Experts of a small language model: a sigmoid router, 374M tokens.
Below are experts of layer 10 (counted from 0) of a mixture-of-experts language model. Rows are named router (the router's row for the expert), gate (a neuron's input weights, with its number), up (a neuron's input weights, with its number), down (a neuron's output weights, with its number) and show model dimensions 0-223. Each number is 50 + 10 x the weight over its row's rms, rounded and kept within 0 to 99.
After each expert's rows: a language model's description of what the expert responds to; "mostly gets" lists some tokens that are sent to it at least half of the time. This comes from a sample of Wikipedia text that the model never trained on.

# expert 13
router:47 60 41 55 52 43 59 42 49 46 66 64 57 53 36 47 62 37 51 54 59 41 53 50 33 40 56 46 59 49 48 60 52 65 32 47 64 52 60 35 61 50 69 37 47 55 55 64 41 35 54 44 72 64 30 59 33 49 49 51 53 37 56 51 39 25 54 44 54 42 53 47 49 42 46 49 43 42 59 61 41 49 46 40 45 47 56 48 79 46 35 51 30 48 51 31 70 48 47 25 52 52 58 62 55 55 56 60 56 44 47 28 38 53 66 46 41 39 54 52 54 55 40 45 41 53 48 37 34 59 48 44 43 45 46 43 36 65 43 44 55 40 50 47 59 74 62 63 40 53 38 50 50 63 42 61 31 66 51 62 57 50 39 46 48 47 46 50 53 61 71 53 36 58 60 43 49 49 53 22 38 33 44 56 42 38 44 53 41 67 52 70 29 30 53 49 45 35 42 48 51 51 50 60 53 41 53 47 44 56 35 48 41 35 37 32 50 57 48 58 45 49 54 57
gate0:30 35 52 62 37 47 33 35 33 54 34 53 37 58 46 43 56 57 62 57 51 43 53 41 51 43 52 49 41 60 43 64 63 43 39 62 60 60 47 41 62 61 60 56 50 41 44 68 55 58 51 42 48 47 44 50 37 65 50 57 51 29 41 32 45 55 46 49 43 35 41 55 63 40 58 51 43 51 59 34 48 33 46 50 41 60 62 49 46 45 43 48 50 49 56 58 42 54 57 59 42 74 41 60 55 37 39 42 56 66 57 60 59 47 69 44 36 36 53 55 53 35 56 42 36 80 40 49 52 46 57 56 45 80 33 49 44 57 48 56 52 50 35 40 82 48 54 60 46 47 35 53 61 52 69 58 61 50 41 47 50 41 53 61 63 56 49 45 34 43 56 55 54 64 44 31 51 48 51 42 66 65 46 49 39 70 46 64 35 71 44 44 35 35 34 47 47 47 55 53 48 47 40 37 43 54 48 35 49 51 47 57 49 54 28 56 53 57 30 53 51 52 43 45
up0:57 60 66 51 65 53 53 41 55 51 41 44 36 49 45 59 49 54 30 57 47 42 51 35 32 38 58 48 53 51 61 40 60 44 56 36 62 53 58 59 47 63 53 50 37 59 61 47 37 37 44 42 45 29 53 37 45 54 44 44 54 47 55 57 54 34 33 59 35 65 37 49 33 59 56 39 48 40 66 57 49 38 47 65 57 37 40 55 60 29 48 48 54 38 53 52 50 37 56 53 30 56 58 38 46 58 50 45 66 52 48 45 54 38 31 61 51 50 49 57 48 63 44 56 49 65 48 48 63 40 45 49 42 45 37 41 67 43 52 29 60 50 54 62 29 41 51 59 27 58 61 56 65 48 57 43 54 48 50 39 56 59 35 56 71 41 49 65 47 68 45 59 51 63 54 75 50 51 72 57 40 49 49 55 46 39 59 41 57 53 69 69 51 62 40 65 48 63 64 57 62 59 55 44 46 53 77 44 62 43 59 39 66 54 42 48 76 49 57 58 52 48 46 46
down0:57 57 58 56 59 48 65 46 58 35 47 46 46 36 51 51 51 43 68 39 53 46 45 68 40 45 46 36 48 41 66 37 45 35 56 43 47 44 59 42 30 62 54 36 69 50 55 49 47 54 64 51 59 57 50 66 35 72 43 50 42 42 63 53 35 49 48 59 71 41 34 51 44 51 58 53 47 48 50 33 59 66 41 71 66 30 45 39 41 57 43 55 48 57 39 42 47 37 57 57 34 27 62 40 53 64 64 65 33 53 42 38 51 45 49 61 70 54 45 53 49 42 36 45 72 56 66 47 48 63 47 41 67 61 58 55 45 39 55 50 43 61 53 52 44 47 30 38 53 51 42 53 55 45 41 56 54 43 44 63 33 58 44 36 55 53 38 54 51 61 45 42 32 37 47 52 51 53 46 57 38 51 44 48 42 27 60 66 58 35 44 44 42 51 69 59 62 51 54 61 59 50 60 63 48 39 55 64 54 32 46 34 56 38 41 53 52 40 61 68 63 36 55 56
Description: Surnames and word pieces inside personal names, often foreign, in cast lists and rosters, such as Lee, -ović, Kemp, Shinde.
mostly gets: " Lee", "ić", " Jones", "ović", " Kim", " Taylor"

# expert 4
router:51 63 53 70 31 60 44 58 58 51 60 42 47 50 46 42 34 36 58 50 55 40 41 52 51 50 40 56 59 36 63 61 60 39 51 49 64 57 43 53 55 44 57 52 45 59 56 68 52 53 60 44 48 52 55 39 58 63 53 46 62 43 57 52 36 48 36 61 56 48 55 54 57 44 48 46 47 49 29 68 49 58 68 53 79 70 51 41 45 57 43 34 41 47 35 47 46 39 49 69 54 47 56 38 55 54 41 75 37 67 52 58 53 53 42 51 42 42 52 64 64 70 48 66 35 45 49 53 27 47 43 53 30 52 47 47 35 73 42 50 41 35 52 41 58 69 62 61 52 52 58 36 63 74 40 31 45 38 42 43 53 54 51 62 61 56 35 53 51 72 51 39 50 61 48 59 55 39 59 53 37 50 46 55 36 54 49 55 43 36 41 71 51 42 64 74 40 53 44 49 47 64 63 58 54 38 62 47 50 48 42 45 34 63 52 41 48 51 62 59 57 49 47 59
gate0:58 54 52 53 41 72 62 39 48 42 56 44 60 32 39 52 74 52 66 62 58 44 48 39 37 43 52 62 57 48 50 58 52 62 43 58 60 56 53 44 40 50 45 52 51 21 50 66 63 48 64 52 53 54 68 37 48 59 31 66 54 53 54 44 42 55 53 53 63 55 45 57 33 46 64 44 71 42 53 51 53 59 38 69 56 55 52 37 50 45 39 40 67 46 56 49 53 63 44 17 53 67 52 47 50 41 48 42 67 61 59 41 66 32 40 43 57 54 43 57 61 54 46 70 57 37 67 50 47 58 49 42 46 55 52 35 47 60 48 46 43 48 68 55 43 48 62 55 64 45 44 66 44 49 39 44 58 41 54 41 49 55 43 54 51 62 49 54 51 45 37 44 42 52 40 48 43 38 66 56 25 33 52 56 62 40 37 70 44 46 32 40 50 56 53 67 49 55 51 45 67 38 46 49 40 38 70 57 68 51 42 46 49 61 41 62 42 48 54 58 75 60 42 52
up0:29 41 52 62 46 51 41 48 51 60 40 33 34 52 49 52 59 60 51 45 59 29 57 59 46 54 46 46 44 53 51 54 65 30 46 53 43 48 51 61 69 63 35 55 39 62 51 54 19 41 51 55 49 54 48 57 68 49 70 47 44 51 46 44 50 59 35 36 46 67 45 37 58 58 59 44 32 54 71 39 51 40 59 38 35 49 52 51 50 59 49 43 83 62 56 55 47 59 52 71 48 50 60 50 67 72 58 50 56 50 51 73 40 47 53 50 23 46 59 47 45 38 61 45 50 52 42 52 50 59 49 27 41 38 38 62 51 39 52 75 47 39 47 47 46 41 54 38 43 55 55 33 37 23 63 40 44 67 44 60 41 52 47 55 34 37 35 41 49 33 42 56 60 40 53 31 42 52 44 48 49 53 50 45 43 50 47 55 64 50 48 53 54 66 49 58 50 55 50 39 48 48 36 47 63 59 49 39 36 40 39 41 49 43 44 47 48 35 43 53 47 45 49 46
down0:54 53 54 41 39 59 41 40 61 57 47 38 43 47 43 44 49 50 29 54 49 72 50 69 72 37 67 54 46 42 56 39 63 51 48 41 57 68 31 60 61 54 39 54 37 54 37 59 62 49 62 53 39 37 26 50 59 43 43 48 74 62 38 71 71 39 60 51 53 48 41 47 46 50 66 51 69 45 56 33 51 55 61 36 45 43 39 40 54 52 37 42 57 42 54 53 60 30 30 48 48 56 49 56 53 42 60 46 43 49 56 39 40 42 54 58 33 37 40 38 65 49 54 55 51 48 47 30 55 42 40 62 73 48 54 50 46 53 55 50 39 44 52 56 56 49 62 48 66 44 38 29 59 61 46 52 67 71 34 75 54 50 35 35 46 63 69 63 52 51 57 41 35 57 47 59 48 41 55 55 48 55 56 49 48 41 45 45 52 41 43 46 41 56 62 43 47 42 44 51 51 45 47 39 58 54 36 49 54 38 52 54 62 44 70 56 35 56 47 56 55 26 48 44
Description: Word pieces and particles in non-English text and names, especially Romance forms like de, la, del, and accented letters é, ă, ñ.
mostly gets: " de", "ă", " del", " la", "а", "í"

# expert 11
router:50 62 50 47 52 52 50 48 53 51 53 37 57 39 68 44 57 56 51 50 45 54 53 21 36 56 53 35 49 51 52 69 35 52 49 44 37 55 54 66 51 53 57 60 37 50 50 50 53 35 55 45 52 43 57 51 60 43 46 61 54 38 61 33 43 27 46 33 51 36 56 52 45 59 50 50 68 54 46 53 47 49 47 38 64 69 68 38 67 60 47 61 36 39 50 40 49 44 40 54 35 40 43 66 51 36 55 61 54 31 62 62 36 66 56 55 50 60 42 46 46 43 36 43 46 52 46 58 43 57 46 44 46 68 57 57 42 52 31 51 46 34 74 53 70 50 60 47 52 57 38 47 64 60 54 58 36 48 35 49 53 35 51 60 62 56 43 52 51 62 41 33 48 59 56 36 67 40 72 45 36 39 41 68 39 37 41 55 41 41 46 64 43 40 51 52 55 50 21 50 53 54 66 58 53 63 36 55 52 43 55 50 32 49 45 46 61 37 30 39 48 40 45 30
gate0:62 56 42 53 52 68 42 42 61 35 59 51 34 49 45 37 52 42 46 59 43 59 74 33 57 49 46 57 60 49 44 41 36 70 44 57 38 64 50 35 47 45 55 62 61 58 41 76 56 54 51 59 41 38 42 56 49 77 55 54 51 54 54 27 33 39 58 52 73 58 68 60 34 38 44 55 41 48 53 58 46 50 41 45 57 44 49 47 55 58 58 46 38 50 58 62 58 54 45 50 47 53 43 47 57 36 43 49 45 45 46 27 62 45 52 54 55 51 41 77 62 53 58 55 48 57 46 54 51 38 40 43 43 43 55 41 39 48 64 32 47 59 45 79 56 54 59 43 45 34 44 32 35 52 54 52 47 45 41 39 64 43 62 60 48 51 50 53 65 40 53 39 52 61 52 56 42 49 32 53 45 56 36 39 46 45 29 44 42 68 64 71 67 61 50 38 47 40 39 55 63 61 59 44 53 60 68 48 48 53 46 40 58 49 57 52 33 61 51 41 52 42 26 47
up0:56 42 42 45 41 65 39 42 61 59 64 41 42 61 59 65 43 50 49 34 58 44 71 37 58 52 46 55 55 49 35 53 44 53 51 47 58 44 49 48 43 68 52 45 50 33 46 47 43 46 61 40 38 44 32 53 42 70 66 52 55 46 62 43 41 42 53 39 60 54 57 71 36 50 33 53 46 48 52 54 55 62 49 20 60 41 48 28 49 55 49 49 33 57 38 52 53 47 42 67 41 64 46 70 54 26 35 59 57 72 49 27 57 23 40 57 55 54 39 54 58 55 46 57 51 54 54 48 59 47 64 46 36 51 48 33 34 46 53 32 43 45 42 54 60 52 63 59 43 36 52 49 38 72 65 48 41 46 50 49 45 55 69 58 43 72 47 42 51 46 46 37 42 72 52 59 53 51 38 46 53 56 40 48 48 35 52 51 62 53 54 58 52 48 58 35 47 49 60 42 65 45 60 43 53 58 60 54 40 45 50 53 67 46 35 50 41 62 58 48 52 37 25 41
down0:43 53 54 35 33 44 43 43 52 64 62 56 50 37 41 78 50 53 34 48 47 29 61 56 53 60 56 32 35 67 65 71 45 54 45 59 40 42 49 54 56 46 63 61 58 38 60 50 48 42 69 43 57 40 41 49 37 63 32 33 52 31 40 51 55 42 59 63 67 55 54 43 49 60 60 62 52 64 43 54 65 59 66 36 68 55 38 39 65 40 43 46 52 53 31 48 55 51 42 50 64 40 49 63 45 57 28 73 49 66 59 32 57 64 51 55 52 55 38 64 53 42 50 51 58 52 53 68 43 38 62 52 43 54 56 49 38 51 64 50 51 50 50 53 55 42 56 55 38 48 49 46 65 52 43 48 57 40 44 57 48 54 52 59 50 37 54 60 45 53 48 52 58 52 36 56 52 46 45 55 42 42 46 59 57 56 54 42 69 54 63 48 62 46 53 63 70 50 47 63 41 36 36 18 62 56 45 41 35 46 48 66 66 50 37 51 65 61 45 38 55 41 51 45
Description: Common nouns heading a noun phrase after the or a, often before of or a comma, such as role, track, festival, species.
mostly gets: " role", " writer", " version", " song", " footballer", " politician"

# expert 2
router:48 52 35 64 63 73 50 60 34 44 59 42 41 59 61 35 47 42 57 65 57 65 51 44 40 36 52 50 66 45 45 55 52 47 31 49 50 50 52 57 52 47 46 51 57 59 65 59 48 44 54 41 53 43 48 61 42 42 52 70 55 41 47 43 44 42 34 50 49 47 59 45 69 36 56 55 59 36 55 61 38 51 40 39 68 60 63 30 61 62 42 56 43 40 49 30 50 46 39 60 46 41 34 49 54 57 46 54 39 50 44 29 47 61 65 75 42 57 48 57 53 37 42 45 52 66 66 48 51 64 47 44 40 45 49 37 48 37 56 54 40 59 59 54 71 60 50 52 48 41 56 50 62 58 43 38 38 58 28 43 60 39 58 57 54 60 47 49 33 60 65 31 33 49 50 49 52 45 60 34 39 40 55 58 26 44 56 35 41 58 50 50 60 48 48 48 60 41 58 52 47 60 42 53 27 51 52 51 71 60 39 48 26 60 53 46 59 44 64 66 72 52 36 52
gate0:59 51 53 44 65 51 63 66 47 52 39 46 66 43 41 48 47 61 51 60 46 56 62 67 41 56 50 36 36 63 45 32 45 42 34 42 58 63 74 57 44 52 49 61 35 48 54 60 50 50 51 47 51 52 38 63 44 49 54 55 40 42 69 37 48 24 41 51 40 66 38 60 58 58 50 55 59 69 44 60 57 38 51 46 59 47 37 39 58 46 55 54 48 43 41 42 44 51 60 61 34 35 43 60 67 41 62 55 33 33 40 67 64 64 46 38 34 65 50 44 51 39 66 33 60 41 57 55 64 52 52 51 39 50 50 52 52 62 48 55 42 55 56 39 40 62 40 46 48 68 35 71 56 67 54 54 57 53 43 55 40 63 45 52 57 33 39 42 41 55 46 55 61 49 47 63 42 38 58 65 52 44 35 70 56 47 39 48 49 45 49 48 66 44 48 48 60 43 51 36 46 55 57 43 44 48 46 56 41 60 21 70 68 59 39 48 60 39 41 66 71 53 60 53
up0:59 40 40 58 52 39 53 49 48 52 61 41 48 62 61 45 52 29 50 58 67 38 55 34 47 37 51 45 66 48 42 58 50 46 47 48 39 74 30 36 54 46 49 48 47 52 55 53 43 48 64 38 48 26 63 46 58 31 43 44 59 67 39 61 37 57 50 38 44 31 30 51 48 31 46 59 43 42 53 48 51 56 60 49 41 56 47 44 34 61 48 49 57 58 46 55 53 54 48 57 64 69 38 67 47 41 47 29 52 57 59 59 35 44 24 59 46 58 46 37 62 47 59 56 44 50 57 40 57 49 53 50 30 54 51 47 32 39 57 56 46 51 43 66 63 55 44 59 45 46 53 63 32 55 40 68 74 47 56 50 49 56 37 62 51 53 52 53 48 41 45 48 71 60 50 43 61 63 22 50 45 48 70 30 40 29 48 49 56 52 64 56 48 59 53 46 48 55 48 53 53 44 40 57 40 42 49 48 52 53 58 33 30 42 70 75 48 54 61 49 49 40 45 48
down0:60 62 62 50 57 54 53 49 25 42 58 48 43 42 63 27 48 74 58 40 49 58 43 22 55 45 45 58 50 45 59 43 48 53 42 40 45 41 43 34 42 51 53 54 43 75 54 71 50 64 54 49 55 34 52 63 47 45 50 53 52 49 35 59 42 36 52 40 40 46 53 38 54 51 55 40 58 62 43 44 40 46 48 49 52 52 47 46 41 41 72 54 32 42 49 51 43 41 31 49 48 59 54 40 56 44 45 44 58 47 58 63 70 33 42 49 41 41 44 51 35 69 51 62 36 50 64 37 52 57 37 42 64 50 46 57 46 42 43 53 32 77 55 56 49 56 30 41 49 43 37 29 38 50 39 43 48 54 36 67 62 38 56 51 52 73 74 40 50 38 47 47 56 64 54 47 35 55 35 36 39 49 61 46 38 39 43 44 53 54 57 53 44 57 57 50 65 39 36 31 56 50 43 55 53 46 30 45 57 45 55 51 68 66 67 44 58 52 56 45 58 55 54 55
Description: Words inside proper names of countries, states, universities and organizations, such as States after United, Australian, University, Pennsylvania.
mostly gets: " University", " States", " York", " United", " California", " Japan"

# expert 9
router:35 49 54 70 44 38 42 42 44 50 52 64 48 54 58 56 68 34 52 68 36 47 34 33 51 64 46 39 40 53 50 54 37 35 52 65 58 51 61 48 51 56 46 58 36 55 54 41 47 45 59 44 43 50 35 58 52 81 41 41 54 48 54 45 45 49 49 56 60 46 45 56 47 42 35 63 46 40 44 69 39 43 58 46 58 60 52 57 54 44 47 47 54 53 42 47 44 40 43 44 39 45 34 71 58 61 51 60 51 50 53 42 52 59 57 77 49 57 27 38 48 55 47 40 47 46 56 50 44 42 32 22 56 59 24 62 37 65 39 29 67 34 63 54 68 60 48 55 39 48 58 48 56 47 30 49 50 48 51 44 61 45 54 49 41 40 38 66 52 55 67 59 37 56 49 41 50 46 68 39 54 46 39 56 46 39 45 29 50 55 49 75 51 55 58 59 27 46 50 53 56 50 55 71 57 59 55 59 65 41 52 55 46 57 48 50 33 52 46 44 51 41 32 61
gate0:55 45 58 46 47 45 45 39 59 40 62 71 52 59 38 57 49 44 56 27 53 38 41 55 47 57 41 49 38 33 59 53 50 56 48 53 55 45 24 24 43 47 59 38 52 29 67 34 46 61 62 31 37 50 39 48 43 69 50 40 49 57 56 51 41 41 47 64 74 66 49 59 45 45 40 51 50 54 59 49 53 48 56 50 46 52 52 46 46 46 67 49 47 56 49 49 53 47 42 35 41 55 55 55 60 40 56 56 60 54 50 49 59 44 50 57 26 46 68 43 70 37 54 50 56 66 56 45 37 66 55 50 57 44 33 45 60 51 45 40 53 50 57 31 34 59 47 60 54 45 66 53 56 37 48 56 36 47 46 61 45 45 45 25 72 65 57 49 64 51 55 61 43 59 66 43 51 47 60 48 52 36 32 34 60 52 54 45 50 61 59 54 56 60 69 58 41 49 71 42 53 54 56 41 49 55 63 63 36 44 50 58 59 24 62 61 30 39 41 63 61 40 56 58
up0:17 45 38 41 47 54 50 58 42 52 50 52 57 43 49 46 63 47 59 39 54 32 51 49 56 56 43 44 58 66 45 64 51 54 64 51 52 55 37 62 53 53 35 55 49 38 52 53 63 32 47 67 43 47 57 46 68 58 43 48 49 52 32 50 52 47 55 52 57 43 64 50 59 38 35 37 55 30 65 26 63 39 53 39 45 53 36 62 52 46 60 52 58 42 47 48 56 55 26 50 50 45 45 51 48 46 49 48 64 49 49 56 56 39 42 38 56 70 41 53 57 48 70 44 56 50 49 52 45 63 45 43 56 58 57 61 65 59 33 35 41 35 38 58 51 27 40 53 52 38 60 59 39 54 68 38 48 56 73 66 47 33 55 53 43 54 71 48 54 40 28 81 29 47 63 68 46 30 58 55 48 57 45 49 48 54 45 61 49 64 53 44 61 67 49 56 38 52 45 51 50 63 45 57 35 42 50 35 34 65 45 44 39 51 51 50 40 56 45 56 51 45 54 52
down0:56 48 34 50 52 44 47 49 54 41 56 56 35 33 42 42 42 47 51 53 55 61 50 63 28 45 43 53 40 52 71 41 53 60 29 45 38 58 49 50 51 50 69 46 52 53 41 47 42 39 55 42 64 56 54 51 64 37 49 62 52 49 42 73 57 59 57 65 33 47 37 45 60 57 45 66 44 40 41 32 54 39 52 46 67 34 43 61 54 48 25 35 55 47 31 33 60 47 27 50 44 64 69 23 46 55 43 50 45 35 52 36 39 45 41 43 44 50 51 48 50 44 46 56 64 59 52 33 38 57 47 63 52 46 51 65 50 47 41 46 51 58 51 40 55 46 49 65 61 60 63 44 46 56 49 59 68 42 41 18 52 41 54 53 59 52 63 42 46 50 55 54 59 51 57 50 41 47 46 45 39 54 52 58 44 48 38 48 34 44 68 50 52 53 53 61 43 54 52 32 49 60 50 63 58 57 46 61 53 65 46 10 47 38 53 61 56 50 57 39 39 68 44 58
Description: Header words and labels in tables, infoboxes and navboxes, such as Total, Date, Votes, Coordinates, Preceded, plus table cells.
mostly gets: " Total", " Date", " Coordinates", " JPL", " Votes", " Preceded"

# expert 8
router:39 41 28 54 48 51 66 52 21 59 46 32 56 46 46 63 58 64 67 67 56 41 36 51 60 39 46 41 45 47 56 53 52 71 42 56 66 59 54 42 68 46 56 55 51 50 54 57 44 53 47 48 65 63 38 58 65 50 46 62 41 63 69 49 50 56 47 49 35 68 53 33 44 37 49 56 37 49 54 64 41 48 61 52 54 62 57 52 52 67 36 45 36 41 38 30 64 52 41 46 41 25 27 44 66 47 40 45 50 35 58 42 46 54 67 57 42 50 50 49 54 44 47 52 43 56 41 58 39 46 57 49 48 53 60 46 36 62 48 51 60 47 65 48 71 44 48 54 65 61 58 52 66 67 35 59 52 63 57 37 45 54 69 62 42 43 58 35 63 67 40 55 33 61 55 72 56 54 51 48 44 38 62 47 60 45 47 48 57 67 40 50 46 47 50 58 40 41 41 52 56 49 62 62 37 44 49 43 37 53 44 51 48 57 50 23 50 50 58 66 53 60 47 40
gate0:57 52 42 52 61 33 40 73 61 57 52 40 42 48 69 35 43 47 56 51 51 61 50 76 49 53 35 49 41 53 35 48 72 42 49 59 55 53 52 33 57 58 61 45 56 62 35 60 75 45 67 57 60 30 66 50 37 39 51 57 52 55 43 65 54 40 52 62 52 56 42 52 42 53 51 42 36 51 67 39 48 61 43 55 38 33 54 48 49 52 53 53 43 53 40 56 45 56 45 48 51 50 42 38 69 63 59 56 49 50 58 55 51 43 70 39 30 49 44 82 34 45 46 46 39 52 52 50 34 65 48 61 48 31 47 48 47 61 53 40 49 63 44 40 78 52 53 47 54 45 66 59 50 49 70 55 66 57 59 40 46 35 56 53 55 45 42 36 55 62 44 55 60 54 72 69 49 64 61 39 43 58 56 39 59 58 46 52 49 46 58 51 50 45 55 37 54 61 46 43 62 43 42 45 49 58 35 59 48 46 39 60 68 52 41 33 57 52 40 52 41 34 70 51
up0:44 61 62 48 40 39 31 55 48 35 45 67 37 35 45 54 55 69 54 45 31 40 45 62 57 39 49 51 57 63 37 46 49 43 49 63 56 52 54 60 47 47 46 62 57 51 49 71 53 48 45 57 48 20 37 39 50 51 49 47 18 47 64 71 34 48 39 60 41 53 57 51 45 47 58 44 46 36 54 47 59 44 64 52 53 66 47 50 47 46 54 49 56 70 42 53 47 44 42 62 45 46 51 39 42 50 51 45 39 26 55 42 48 33 50 56 52 50 35 52 39 45 27 47 48 64 65 43 39 49 54 50 64 50 54 41 56 61 59 55 75 39 57 36 50 52 54 27 53 60 35 37 60 39 47 65 52 57 58 26 38 59 49 46 62 57 53 48 76 44 57 55 24 47 35 46 43 50 55 51 56 43 51 53 59 57 37 28 54 36 35 35 50 40 46 51 54 65 34 43 54 56 45 51 47 62 46 57 64 51 32 42 40 42 40 63 47 61 46 52 55 46 54 60
down0:44 49 45 55 44 49 50 68 51 50 52 70 51 48 45 50 45 55 40 42 59 53 59 53 36 49 48 53 59 51 54 51 38 69 38 44 55 46 52 53 40 48 48 57 64 49 59 46 31 39 37 50 48 56 29 59 48 61 52 55 44 61 24 46 33 63 47 49 49 49 43 48 61 31 64 59 38 46 44 68 30 71 60 37 58 57 52 53 50 55 39 68 48 52 42 42 48 66 62 26 44 44 54 52 36 49 18 44 46 58 45 66 49 50 54 60 43 43 59 55 56 64 53 56 59 56 48 57 56 61 54 62 52 42 50 56 42 41 51 34 49 48 70 44 40 27 64 63 53 52 44 47 40 52 79 66 57 54 48 52 27 52 51 36 49 61 50 58 62 48 52 56 60 39 55 56 44 26 34 43 42 48 57 49 50 35 48 40 66 59 52 42 71 40 35 54 36 53 44 55 50 42 54 42 62 61 57 72 33 42 55 61 52 28 50 35 56 59 61 57 41 42 47 51
Description: Leading digit groups of years like 201, 199, 177, plus numbers in sports and election table cells.
mostly gets: "202", "201", "199", "198", "196", "200"

# expert 6
router:49 39 37 42 66 63 56 35 26 54 47 43 45 59 41 55 47 53 52 39 50 27 40 55 58 57 39 39 42 49 53 50 42 65 32 48 59 41 47 54 43 39 58 74 66 37 49 53 52 45 75 28 54 49 43 36 54 52 33 49 68 44 53 36 42 35 51 22 41 63 61 41 69 53 50 43 48 48 54 51 48 62 56 49 63 47 43 58 59 46 52 33 54 44 54 45 60 56 42 49 49 32 55 52 36 45 47 50 51 32 51 59 47 57 51 41 49 43 32 72 55 57 63 56 44 52 69 66 38 53 38 44 49 46 56 48 48 48 54 42 35 41 53 45 62 56 48 55 54 35 53 51 53 56 33 47 56 41 35 39 45 44 58 61 58 49 40 33 45 60 62 49 65 33 63 48 64 47 49 42 32 30 48 60 52 37 50 38 48 57 65 35 42 51 43 55 36 52 34 31 81 51 47 57 34 63 35 47 46 50 40 54 39 50 53 50 49 42 40 49 58 49 59 42
gate0:33 76 58 50 36 30 52 49 44 51 56 42 47 47 48 49 54 57 43 60 55 21 36 44 48 30 56 60 61 73 45 51 48 78 36 52 46 40 40 46 45 41 46 47 48 30 67 40 66 42 43 62 36 42 48 21 48 45 62 35 55 44 44 53 52 35 58 29 43 60 43 38 56 44 56 61 47 42 59 51 41 46 62 65 56 54 36 45 39 61 30 46 41 58 43 43 66 54 55 34 37 43 70 37 51 53 59 56 48 57 40 38 38 57 52 57 49 53 49 60 53 55 46 56 40 33 66 60 46 44 47 43 46 41 48 42 55 47 60 60 44 51 55 55 64 38 47 63 55 50 43 47 45 62 39 70 68 59 35 44 51 55 45 61 39 51 46 55 49 39 58 54 56 37 47 51 58 70 38 47 40 40 52 47 67 57 46 58 43 43 48 50 59 63 47 43 38 47 43 25 72 53 60 62 56 53 67 36 53 43 54 52 53 67 55 47 54 64 46 56 48 48 42 56
up0:58 58 47 68 62 68 49 48 49 36 50 58 47 42 53 41 33 48 56 47 53 52 50 42 42 39 54 52 42 75 35 57 57 40 59 56 51 52 47 41 59 63 50 62 48 65 39 58 55 60 51 44 39 40 68 53 39 38 37 41 35 44 59 50 62 57 34 41 54 55 40 38 69 63 38 52 61 36 44 46 45 64 59 28 53 68 55 61 45 47 46 54 45 38 40 67 43 51 54 74 77 40 35 58 57 58 50 56 59 53 56 55 69 31 67 43 73 53 60 57 39 50 49 56 59 55 52 49 43 51 84 44 42 54 45 74 48 53 39 52 45 53 33 53 51 51 63 62 28 33 44 51 49 43 52 29 64 39 61 41 48 49 53 62 38 47 53 51 47 53 42 49 57 41 52 52 68 54 43 54 68 49 53 51 53 48 63 45 41 49 54 44 65 44 53 41 42 48 35 48 41 52 50 50 49 49 48 55 58 47 53 63 66 30 47 30 47 41 47 56 48 65 44 37
down0:35 56 45 56 38 39 41 45 56 44 32 42 44 50 52 66 41 63 60 62 34 62 49 64 33 62 42 55 76 44 57 50 48 36 45 61 36 49 40 62 42 52 41 57 68 46 39 45 36 58 40 41 54 69 55 51 61 47 62 52 49 54 55 52 26 62 51 53 62 44 54 45 47 52 44 52 42 46 44 47 46 50 28 45 48 33 41 45 58 52 60 74 52 69 52 57 71 36 62 48 44 27 36 42 52 36 52 65 37 59 38 50 47 42 45 66 46 67 55 53 48 54 66 34 45 59 55 41 71 47 53 47 49 44 42 30 58 47 55 36 52 68 63 52 60 63 46 55 44 60 56 36 52 68 48 53 57 48 45 48 56 50 47 57 53 55 49 34 54 56 51 37 47 44 40 40 28 64 57 42 58 53 62 45 64 46 49 57 36 25 58 49 40 49 39 59 61 56 52 31 60 50 47 55 47 51 48 48 65 52 40 52 46 39 53 57 62 52 66 26 65 69 48 51
Description: Single capital letters or short first fragments starting a name or word, often after a list dash, quote or pipe: G(ail), C(ory), K.
mostly gets: " K", " J", " T", " C", " M", " F"